config.yaml
d_expert: 64
activation: "reglu"
moe_layers: [2, 3, 4, 5, 6, 7, 8, 9, 10, 11]
routed_scale: 1.0
balance_bias: false
router_z_loss: 0.0001
router_bias: true
vocab_size: 8192
optimizer: "soap_variant"
beta1: 0.95
grad_clip: 0.5
Below are experts of layer 5 (counted from 0) of a mixture-of-experts language model. Rows are named gate (a neuron's input weights, with its number), up (a neuron's input weights, with its number), down (a neuron's output weights, with its number) and show model dimensions 224-335. Each number is 128 + 24 x the weight over its row's rms, rounded and kept within 0 to 255. Numbers have three digits each.
Before each expert's rows: "comes after" lists some tokens at least twice as common just before its tokens as in all text; "comes before" lists some tokens at least twice as common just after its tokens as in all text. This comes from a sample of Wikipedia text that the model never trained on. Tokens count by the router's weight.

# expert 22
comes after: " |", "|", "\n", ";", "  ", " 0"
comes before: " |", "–", "  ", ":", " 0", " 1"
gate0:141182116147146136081116113118100132127132148111126130116071151132141107181128151138118097094072138107156116129117135133082107132137112125105108152124167116124127096117125143133140138096171155147102128133114152153132163135093152168111175141077142094130147095122143113119145148124103095136148161127129141131103066095091155166129154182096
up0:158113130134089132111127088128139165119166097153104165088114140122110142103164141133153119080147144113163161167162118164109130170146130151165140112110142177161137104132123096107134150145118133130084124147125085147119131102104164101119143160117122116136134110150082124140122107124147116134087145155134097129131140131161091122095170138125
down0:114114148131139135144070120151210101087147094131129122146133096091112086171159138130146096025180127127092138110106077130156102130120135121105132107080094153154117152157122097110147115154132152106164105141136092128087079114151142129143151101154101130103163151167128138145115154149108131127128162135122127144135135125145139161141143098112
gate1:140100147111122115128128116143116099125094147095131159142068107117131150144163103148118103105209156118114130147134136165127103128113134105124136122099139125101093125075124139121128166129114131082164092081145064116119121137084163147148158115094103124131097141142162098129126139135136159099128131155131112154135131149167146130151170168129
up1:119135117097124119151109133149117111176163120161118128103128073079148109128102163101113117119127116163098153166103146150114122123176138155129108147096142164134132152131164136082147123141099174107080144158167076100152137159135143137112151120129126126104126088144138116068099158072160097128121159119127125167112133104128150119108113154089
down1:152142094152148161125143124092140136080096147134124130100131110159097153069105076096128130125101161121108136137083131135152101123109145156108126126089131128139100115111159116136161123115172113144143103118107155101110131143146132126134117167155126108134156113093133164120108128145089144154136130163145115157140174148139145109100113081116
gate2:132127174126100107127123118107133136110093103170088150110160118108133110142107100183119121109119166105122127107114083119126148146148131108099121145111150159143142149136155141149124118137102108127103136079127077064146174137112146158121152131090092138106121153135133085134116126145094120108113130126128134102123162120121165090111121127169
up2:135131161138162119154144084112139150147170144122148128127114126108146149158098188101143117127135093132125147125128164137072092137128132150123160128067106132143126131124073150093091132165141150158128156102127115138121146126128113086116127127184113138134157137133110145109137100105167125132142144154102088137093108143095121133169073125183
down2:095114117105130154144107132159154104080108143124158140163101121130116106110138135126121129146065093137119133105144151130120155126071122153143138154125136105161094078164103161085112120142116073139115148129104161114147151145083147105135129142132136127092158140159123174147129126129164104137118093133135103137160116154095121133149139141107

# expert 6
comes after: "=", "\n\n", ".", " =", "|", ")"
comes before: "=", "\n", "|", "-", "\n\n", ":"
gate0:131146110145131144157110099139131122126144133118145132115132109119153109130105146104170131120182163116151146094112142153105172133094175147135110095141102127095122142130133114115149146147143107157104140131168135138114125147155115133167169129165157138147140124105207138118136091094110123136106172133152118158097149152114151139139179152162
up0:122113130129149140114154121176144130115138115151128110122155109113095202124158159122163142144158149098131073149138170128106122147138145121124126135145132129112149129125118118115122126122177107121093150115091116123091123163099124114079069143200143114121136118165133123115174104082123125198162117122117093162144091106145159145195119100131
down0:158109129098128147107116159119132174131129145161120088139147123109139126163151111146111156115127139115171127166127140094165163098141099160118137098162173134103113112128130124166154113119143143128131170104100157149105150134108131087157166164143122141176141116126078103111152084155107143148123138143075117137137105126124125137124106081148
gate1:142122113131101123136137133109113115143147158157117146115144085117134159168105132126155164157118127168137156130115125130130183158088161123138089112134166147146144140150130094135115097152109164115078114212136090118137102121126103119182113137121126120153164158137127166170095104152142141130086098130131128112141114118145121109098121109150
up1:140161152152095150114119140159070120116094151144149132147110127112126120100146123080120147132122107104155123127083104132144144119148133123160120130169105144154131082091091109154095118132096156140084112138126109119123173133123117136129117092158135115149102106151146122106153139163146115150163132156150140109114124157114127101136114113164
down1:130136145130132091144115140103114143076109092134139152146134098110131122110097141164154097143118110136160138094175113114130107104144117158131132104111124140099163133094146161106159150111122154088100140137152177105101100149153147110095124107129120137125148101126128155104122115107095109125124104128121134130128143139139113084134147130116
gate2:177146123155134127174131128134128150111093172166084156127107124178103106100150101099131161127134101141141149117158147146131152141157086157120161132137145119153171153084116073123116126134135143073109140099146113088134119156136104161152103126130131160127143128150123124103140134140170173113123117115079137121081119089157134154125102154114
up2:151142101154095108122154131160126105141132159098140121137121153126156140123129141156157119135104138152133107109148155138148146137139096128138183126172123085151126122108121101083142147134137126144163139159147147106116182157081115133055085132068123144145123110153121150116100146131119160164119124136111104092128133133112126163135175110094
down2:130151086119131182114148155136130121121088172136094156111127180108140130131113128169152141169148152137142126101137162130143117131195137105165142088121170143135140112108141106133175110118156160127122151158147112121115161146123123114140141140154115097133118127118137110170086156123131117136156106152123123161121182141132128140086147109112

# expert 29
comes after: " |", ".", ":", "–", "°", " ("
comes before: " |", ".", "°", "%", "0", ")"
gate0:141169113129154138122104153110132176154091102144120137134149153153187140124122111126126160118154135121163090104125128097109144155086145141076060120172130133136138093110127153086122135121173135163140120116111169126135139126146141095123128100149151174166107136163154118148087122151091115148082143111146108121103143154116185122109112098125
up0:114156108103109151111130132113138146107135127167097113164127141129123103135120147115075144156098091163133102138095159109084107184184126109113088130105110126105158106104134114120088142176107127142130086125152133093150132156141153124096104139129126160164094121141174127138136119129120100125096119142163144109159105145119093124108120151149
down0:118135133099094139121102122145144169114116150130154133157088112123130141158173146103134124108104112165113122110079170110138155120130142098126115205107164111132198165117135085120112128138117089113117115096096113079137145151097077099147141131115103159162140109130111090126112152134131142166118135119142145086162106117093143146127093154109
gate1:129090092157131145090087152139162159137153118152135133122139103104092159125146151112191147136142127115126159124165108136172126149122144136154113100172098110132133149092140106139133125098183112156123138128134114118135107122082128179121121112143129124155126143114136129153154169177102119136131121156138097166121137130152099129112133089138
up1:127110100105124143109112114113154085134094141165110148135113126167124134155160116112142108137120160117126138113126160144125032150121107119103142104163115142099167167088087119151132138133124117145129125149070151109128076131137118132133165151123126175143140127090161123133107129114147121157102100151103116122137086122119122120133136082133
down1:127100119100108122136112122138184121137118113174133092104146113124125146117153105148116129110073122149150126093138158166170118109143107141092065115123094117119093133122122103107125090140109127130166081127156143126140165156116134158093114166159137144135137128112090132150097086089109180148117111115151159107105145100136121113098120129083
gate2:117155108134103120191128109128101140108135146133102113095104130164151177145134195118126113130099142166114109135151162075174131119096098117153110126091085122149118128134097151132131153100128129164083130165124130116162134137175080159121096137098139158138136122141149150137100120132149127151096119128110092122144171171144138124087122139080
up2:125138103119148127095134141169165140124159132111100114135152120105126129161127118139147103166111159121123117181137089165126132165175135104137115128160169089143167097133111131154150130139121152120102119085137104123141104174146100105101094112188167153143155133117114159131117145162123124106125122129141100132108142140119117102157113117066
down2:135192124146086168132151137125135115125170147190149096159133131124131092140174106137135142113123142168101094126105177133136147126134149134121104096129059138131141131109187165110155133168141118100147160095133122127141154162151128162149153135123128160127119133137136154132148106119100123166155102087111170141099125160157122124102127159158

# expert 0
comes after: ".", "s", "\"", ")", " season", "es"
comes before: "\n\n", " The", " He", " In", "=", " It"
gate0:118186168115118109109127151136101079137130150092113093143109161148149128110131111107108141117127153112135123144159083113117135097160162153129163118096093138104126140113148081095078116111120105111145122112097163115154174144169147164086134132154143063138152119144092122103137131100120103103114155164101076140140129131086119105123152163111
up0:154149172127123132101152127164140176090117127150090129138125128120150128097123113119145127160127129125125141077145138108077134128190086164134106132098171134121134104126111157178123105066091122116129151115131103174113118129116094119126121101099134103109105119122113107172125103117141140135137131140161139098140137092104143120151114110097
down0:091147116129153103133111105114130139171177159108091157116123135145180126128109175123141163158127160134140141144117134115160091130130167119135121079134159095149124142139153145100128088153102107120132121072100115134098160087127130108133128134107205135106133131118119128131088130142121147134149180106140148138105180085153122160129094116109
gate1:160130120120089118200108100083139131111121148122085165146179150104104119104128176108098164132117125129126117122132147117156105094108172140106115100145114153126136129157128155101123159097170131107113169086099093106146126166193100098136161146127102097114122116147118122116137142100095158152167134135110136158120113155107139123112140111133
up1:113107094116132159118123136132143112127120109141168103109154127126089132090154133103177128134157133130167159126140124143084144148068123146104139137152134116121121127091099192171169133115107165174109125169136133133124198120051140093138132132125149157158105127087110134107127113162142137104147163116133111133127117102147128140126087131108
down1:150096102144115126123140108136133138145187119093098115099128150123209176125114137112174144143110117146151152113156144135136113137159129153130117093165132136108106104144139134143124118076119135137081154096096116113102099120138121131123133141099140109161130130122133164149124147134149057108095110117099133114091141159112093124092111141134
gate2:143101093159137156146153123147126107121118112074121118138124101141131106133200115144122111131166135107118155102062076113140172170139080113126157140126118129119143145121066150165108149155159121106143174116158096154118111148156151111126099148091119136126116154151161137142126152106141126103158113108122067125115156142159130109105119132117
up2:101088111107129154141141121095166137067157118092137142105113132114102124132143137124140155188122090155084125143151131113108136149135070139137117137137135140111159132155089096145134153163130097155148162129177106168108137132147143112131121127116173104114105118123076141124122152102130130132110122115121102105160127087184144152152137147127
down2:113124148127127162146126122105093088110137151117082112082133173122113131101169155120147099128128117086119148121118178054118150112150098157104126081138118149085145118123121131141105145138135127154133143131112127057107114115138125095107124084084152142145120128117122116157148113107154121154156145111162118129125097159141133104129164137105

# expert 10
comes after: ",", ".", "s", " that", " In", " However"
comes before: " he", " the", " was", " it", " is", " and"
gate0:120142193118130109160143098110133111112128106088107132126118112132091144129096130127167102130126096135162088098171140110153133096123117143130082105132129157127145183143122156134130107138157119095125153123149176132132128153148116138122131106108078095174101106153133133093111119120147125111124132123154143138107113134114140123117132113165
up0:149159109087109092116139138134147142144122149135125116150157066118177118114154110112111172110140117123076141106150108133094119174129104172181151121100102107122128139107159124114139141156157153078169113106083099109121136096169114114165141116087181137100121102166111118106159148112130125170145117155141131135116148111122131143138116101154
down0:113116156124124135079127124142147118110098110170098128106111125130101108158106177119124111103151113172097154151141146103130089104068116105139132102124137106142117138126131140119222085127128108115133093120129139144145129147154154159134155123120108131125175156128126147109107079106127123131166111162149105108112116124124110159131099153100
gate1:181145113155104090138107106098123133101125125123120119101113138109119145121120086116148175075127130145128051113165136099106170146141188099098162127101130129095158139139138097130109095116137116104116156168108096159132125152142147114146146074156081123153083167128136128120136121110117147146109170115112121139132082145121125135095095122182
up1:104125155156146163158114145135111123163148108135114124100111149105115146142080090088135106131103107132133114108123134157158119138136113096120142164111113156168120137167115137143121131129116104100110139139140103128153143122133134125151144105165092141120153128123109145144132100158094130134126134088150144149154144116137153099147111165125
down1:126157131111168146130096114139075164148123113112136120122115138100196132107114106109068173117115133127164129123117158138122135115133146123163122119123141139147114129177157150133122118094146128181102093118167130134137116094128110098113100126116101112140142165106108160134075144107132137168138182140158097107157104131074139195106124078151
gate2:129112150158079177117126138138130147106154150098112129150138116176089120099104106131137161177138157118158189131137121117100109146121130131138129141116128143117087085077114127110104130114172125133118127117127076131132119118129183131088138128130081104120175128132102135115136113154155099128111128097122116115105148146157171160119139178143
up2:125142133184085111142110082142141120155126132141139119092114128155152138134180130135134159117132106138106177120128112121129120162115157112118094121182114164138137166109122148103152131117104161123114142085124096115123128142189094089105150139159084189116109095095105170075127141138086115146068111149135125101150122147133088159141152109111
down2:119139143088169135102117121145127132148097174137117123137110101144090135103127118098101130143135137154138124140098084091124136084095109174179115132107137124104132098117113177170138142119104183114183145142100132122118126170120150111113179106128113165123129125128117124130099142097145131122124144122139199115152118122094111129100135096150

# expert 30
comes after: " the", " a", " is", " was", " as", " The"
comes before: " of", " a", " in", " was", " is", " to"
gate0:115127153100139159146121105135114096126101128127124112114100147151137080132127151150163114112124127112135148126122117127131152096151121103152126129133124161149146136090145124146105122122128112115154117096158116160128126129153103143160156126132127117106145142108144168142117156153129124128095161141082130163139122114090123117103138156116
up0:092161146143129084151131111116121155117130109163131121148164157109103117164085117148172120150105120157145149083118107137104139113115116130149123096141111143135110134125131132131133160080105112113131128138143110149137120095173094113152134137124101167104114146139128127129093113133142090112112114128143109124093116152127144137124192150161
down0:114102117146127073146137104106156137153091143115139121122091123112125140113124154103085120127158128148127135160101146153134108091115122158094136114162149143119120148122142107101165131087111085149088159130088170106108111151097157123133115110152152119146117079114116095074124141164120106093125176137161121120082136075205143130129095139138
gate1:127118180140142138135096149095133150131097096109151150152153144126080155134150145137152196151128144128172136116071119140103128132143114116139106099093135125121126116112167095155137097121148121126117162108112131116157127087140146124151120154134152171109133171102136104164126121103118136167124100118183110134139157139091114122126145144173
up1:172133188117119063153148120134117145115143106146136137135152141159138168139102140088162117079123123125138160153108119126124094166109139140125160110153069126096142113121089145109106097162108127165153114076134100108140176105148119113113140130082136110139117133106110120144118109149156114136073118156128145105118134128145143106143126142125
down1:140140147118148109121116096058115124183070098112134094143129097130146126149140104131100131112105120137146099156152148151139092110122105123132127105141160136141143121126150123129155106086172137129132114106065114150077115104158145107107156122133132121162137125106155077108167106158137145186160145181133138114131087122107139129170123106139
gate2:140106146151142145124158065123110132139083102095131116092100096178131090113161105136166129109133145137133100110142164150098122128144168086137088075147131159107116122122144106134128102178117154088110084141076105098150119168116128098156123081148116149123138182163145134121142143150170139105139115148147128149186136101088131116095096145111
up2:124076139147091143165126090163123153113089138093110121107107160153106116122119089135139130146140121128179133160111088142103126171142154089125141145152122123116150157132143152145154157194155162105133108101094098134140105192107147121124133110107156114155109102151109123097139118151154124174118154127143143139149132117138124101092098107127
down2:105155119154113108169145143127148164171140136112175131151113151142098149140122106144151117150120144105070109078163114165111108169123086136165191109173084127136108113155101183098143127118148140137131093135102141120103127129151100120113148134113081129148132117171111169123134140122141154167121128121121112180110115142134172105132172103154

# expert 4
comes after: " in", ",", " 18", "19", " January", " March"
comes before: ",", ".", ")", " |", "\n", "–"
gate0:144157147093125087071138128105146134149137118174114096127185161126131159155145138164103109113120107126096168117150110153159118168162116172102141135129075096116126161164153103156137168114114110129134146120104103118111158150126143158164157140153106130137133192124113103131127160087127143105159101120105106160102098078128121125107142159143
up0:108132152098135098136134135140149127116146121065147152128120118140143119101120095120126120109096122129125174099112210129138131135116096144121110115137084147162110163137111112133128146140146140153108142131128113134144127141109156120103091136139075113111141136166188119111144120140139106098153100110166076124144217111152116128094098189136
down0:106118171153134133141156123117086111155151142136169114108143149131142150168127131105119124122122101134125111143138132109125111173095131138143125122121122144160119168134131130105153152166108120159135122113121176108159216072102130115123116126138124137146071103127115143139156113160137074154120128155126154132105096124106127168130105121154
gate1:122167100107147128089138101155156144116151130128120099173143126109134095109158150091107115170162132117162131105107107125128084148131116107135122147103141153130128101127082124125160142113162132111125130092111151138111107088115155147130144111166159166113143162112107142121132112127118140094137144159134148120095110125112129101129153166123
up1:137101141072124131143155143138113154104110143127126122149088130067163138158117139113103087158144127137117127107160169086150120130114122119161143162174082136123129152147114092120122148082169113110124142112148124131155143143145154123108110094146111128129156093082089192124152151155170142125127131109133159087128135139113153118116098100133
down1:116140115141134116181119118139105121134137126100114159175067163128124084128135105108177126158091094114138153135109163120188052122090138146083140150110136166160109103145164119104123205124155132134124136109101146136124125173144141132127165100134139131102125156096094104147154126146164108093137138132132133158108140109158092091132115134118
gate2:163102137120137155087140108089084113139149135150118124129171143142114155117141138120143113142131112110150127134191164129137098099150133077121103166159140138133099141111144134210082097157118148135089132127159108122128107103140149139091092124185149158115154108127124115154122138103100117145126169145114129138110142045088167098106083114135
up2:137116120112112160142133186131126127155148113155147116100108108086120121132106098111103140151120167104117090170115106119097134086163132105113079162108187137134132128162095160132147112125130123116084083127155094075120154095173148132133124103106129135154142119139179166122117135121099165144137101179162132156142129140081166160110132158151
down2:084135154122126142122177117145150086107162150116170142126104157141139122141138173153082139118145091150145102135103175115090124144103133121098107152133133114130130123084078121090097154133145141082172148099087165175131109156148113120159126113105141180116133114140117104076152122129129127103098109121128155116105148129137113122089142133139

# expert 14
comes after: " |", "-", "|", " 1", "–", " 0"
comes before: "|", "1", "2", "0", "3", "6"
gate0:155107125114191149142128080127157120126156129143094124146141150080164116132142127161105137172109102158141139117123147121149147088160111108143132120150179121085113152126125112097124139154141100149138105149135095109113093106125125077145134126126135137103159101094165114143139104096098142083171099131119128103104125142111114111111129128155
up0:167101159066136157128116114105082176180136111138108126114162108106064096100146134096140115114097150139091098121105140090152132109127142121119137142112114140146168145131169116137120126111090142122098118128128122117146138157146127156134098137131147111139120106137144099136163133110144167117132155102105145108147140145133107057072135104151
down0:136142095095110128103174158140144150127125135096113133153113114164104146106133112117156141151131112146129128108115120163136119127145133108123138139129122160145128129079141176165111081092108141098145138096138139130138091137136124157122163127173123149149137145108179108167132071124153142120133135144118154110129143188129145138164094141158
gate1:132109108129104133152140141107113103121119108115091109120121140140097127115126145143124129124146177115166118201137125105130165138151180138103115111128120109106149110156132107125116116129099121139099097128144137146114166128087121108131121155122109120076105166078127098122154129158124107116123149145098118153122122136101118138132163110098
up1:128122131114131149132140127128145154125136200170143140178111132115085141134124133141091124144108158134133093142115127112112103149150130154146139151147097155105139096141036140129124123109131140105116142101139118087087165134136114140101141148073119150159116124070130120139115084148127100194103138116144100052104134143153168161128113129149
down1:138112095135120140090142105116111127084134138089139129157125103147097097132127122133092114180171114145087151103153148125103130099108126109140119121087090175058114131111161110180159160146170130115117095096152138134137161089214152167132119171140170093137150139117113120141144110163133151074136118158150166085155150153122140084100158130115
gate2:173102102131109113151093107135112151113130107132119113102090128151122137154172129125108112120123115120151179069121150118169163136078137126080122103155105109143146139165119116122113089120098101106146133137117105128122149155125122130163125189149142129152130131141118124144089099125166096137148149124090098128128130141107156128117117128124
up2:151115133113106145143138155112096109121147104126103120102138119097124086209141109157128115057094099117119118118204178109132133127115114139127110153139106138138152160111119143107139122159156146133151153145111132122083106143102124193134129115154097156130126135147144123110099144162081126086134127122141141138112136163112123120141129104156
down2:146148124150141139117120133107123121094129145056106166161128151119166123117156124143130122141124136140112150153114117141095132133147109174170121180114147126122140133118130128112100092114100169145126093124195160108126133110121183156111147125161141176124105103145157112129095128134119168131096170138116132148103120120125130116116107137145

# expert 7
comes after: "\n", " |", "  ", ")", "|", "-"
comes before: "-", "|", "\n", "  ", " 0", " 1"
gate0:133158117103140140127122111145123116141152091097116128134113149152159141170143126140179092142141116168153149134155169127131159122092139133135140090127132149105079168141121114127077108122149156180139135136142105109163136123132087113119114097110119136137113135075155140151097112088132134117113139114136135125131141160151126111117151130144
up0:094079165137140156085084100131133125099118146119116115101077135119069118093116156127130127106096115154118131104122143109182110132130139087123124151106129091177139141143119104107152144132079145133145128150135130154148137136095125165108159195073098153113137122136139147082146131103148077106136131084137115160132150118101116113136094126109
down0:123107133109121105097136135117143132113177111121098162094114129158147128116111125107094130091154119154136117089120099171100150112158109140110124123139106075121124132109126135169148143157167153110128149074091118112156112101090143088121136153111105120125149147120167110131147123127118137163125117118108129108111125161131129138099144107115
gate1:151126150148115142140130126115099145091198140102161108102168144057138111091134170112162135103111143124136153103121111088109149133123123138128101153114112116145138097145077167160144123141177154125126129148102124129121129149126132138138151125146100120147126148156154137103086102141147133123151105120152137166124167108119114134101152148120
up1:104108121108154131129094129101133163113070141103127165127130144142122123082117105143181099122125112106149151177125152123081125140100104138120101153102099150103091124084094117079123138158147096083129148103108154135131112147123125110155081120105170103158154115106110178162179089134139108132160133153130131075105058131153157093173134149161
down1:138133130130129111126089133105149123156172121145100087130118065117134126104162113115163137123102126159160168130108137116119139146146127132131156157151141108128108115126123141128102132132154116063141139092160149099090124122108127161128149127135152138150094095087106096154088084134090104135099113108157135106117108153137111156144138106122
gate2:151129092141150104116120130135112119139097175115113127104155129152158118114146152145143112129082187117073113095118151142108167114105124136156147103108143111108144138081100135101154105111144147152149117127122125171096117123141137145075128133118111163160104081076130142138126159201153116112108099110127121120108099112108120153115160138088
up2:105095122115125100121138113123101114137108129154118112093156145153108162107187123107140164083120125145103181112164114111111079098146108133072125136097101132145134114103124158110089064152144115161122145158136130128098129148127169125135125112130099105156127139115143117160074137130176130153145166161160136113103134155161134098102115161141
down2:135174112133113100128101099148114080072155106145096110142114172115098135068171123144126127091158119112095138136123116127111152126115134105129092154093108099168129121153123138145108083142116138134082161152137142155097130113141133141115126150083139146142137164132117117144109128097088148128109169127081142106153136145123122113142157171116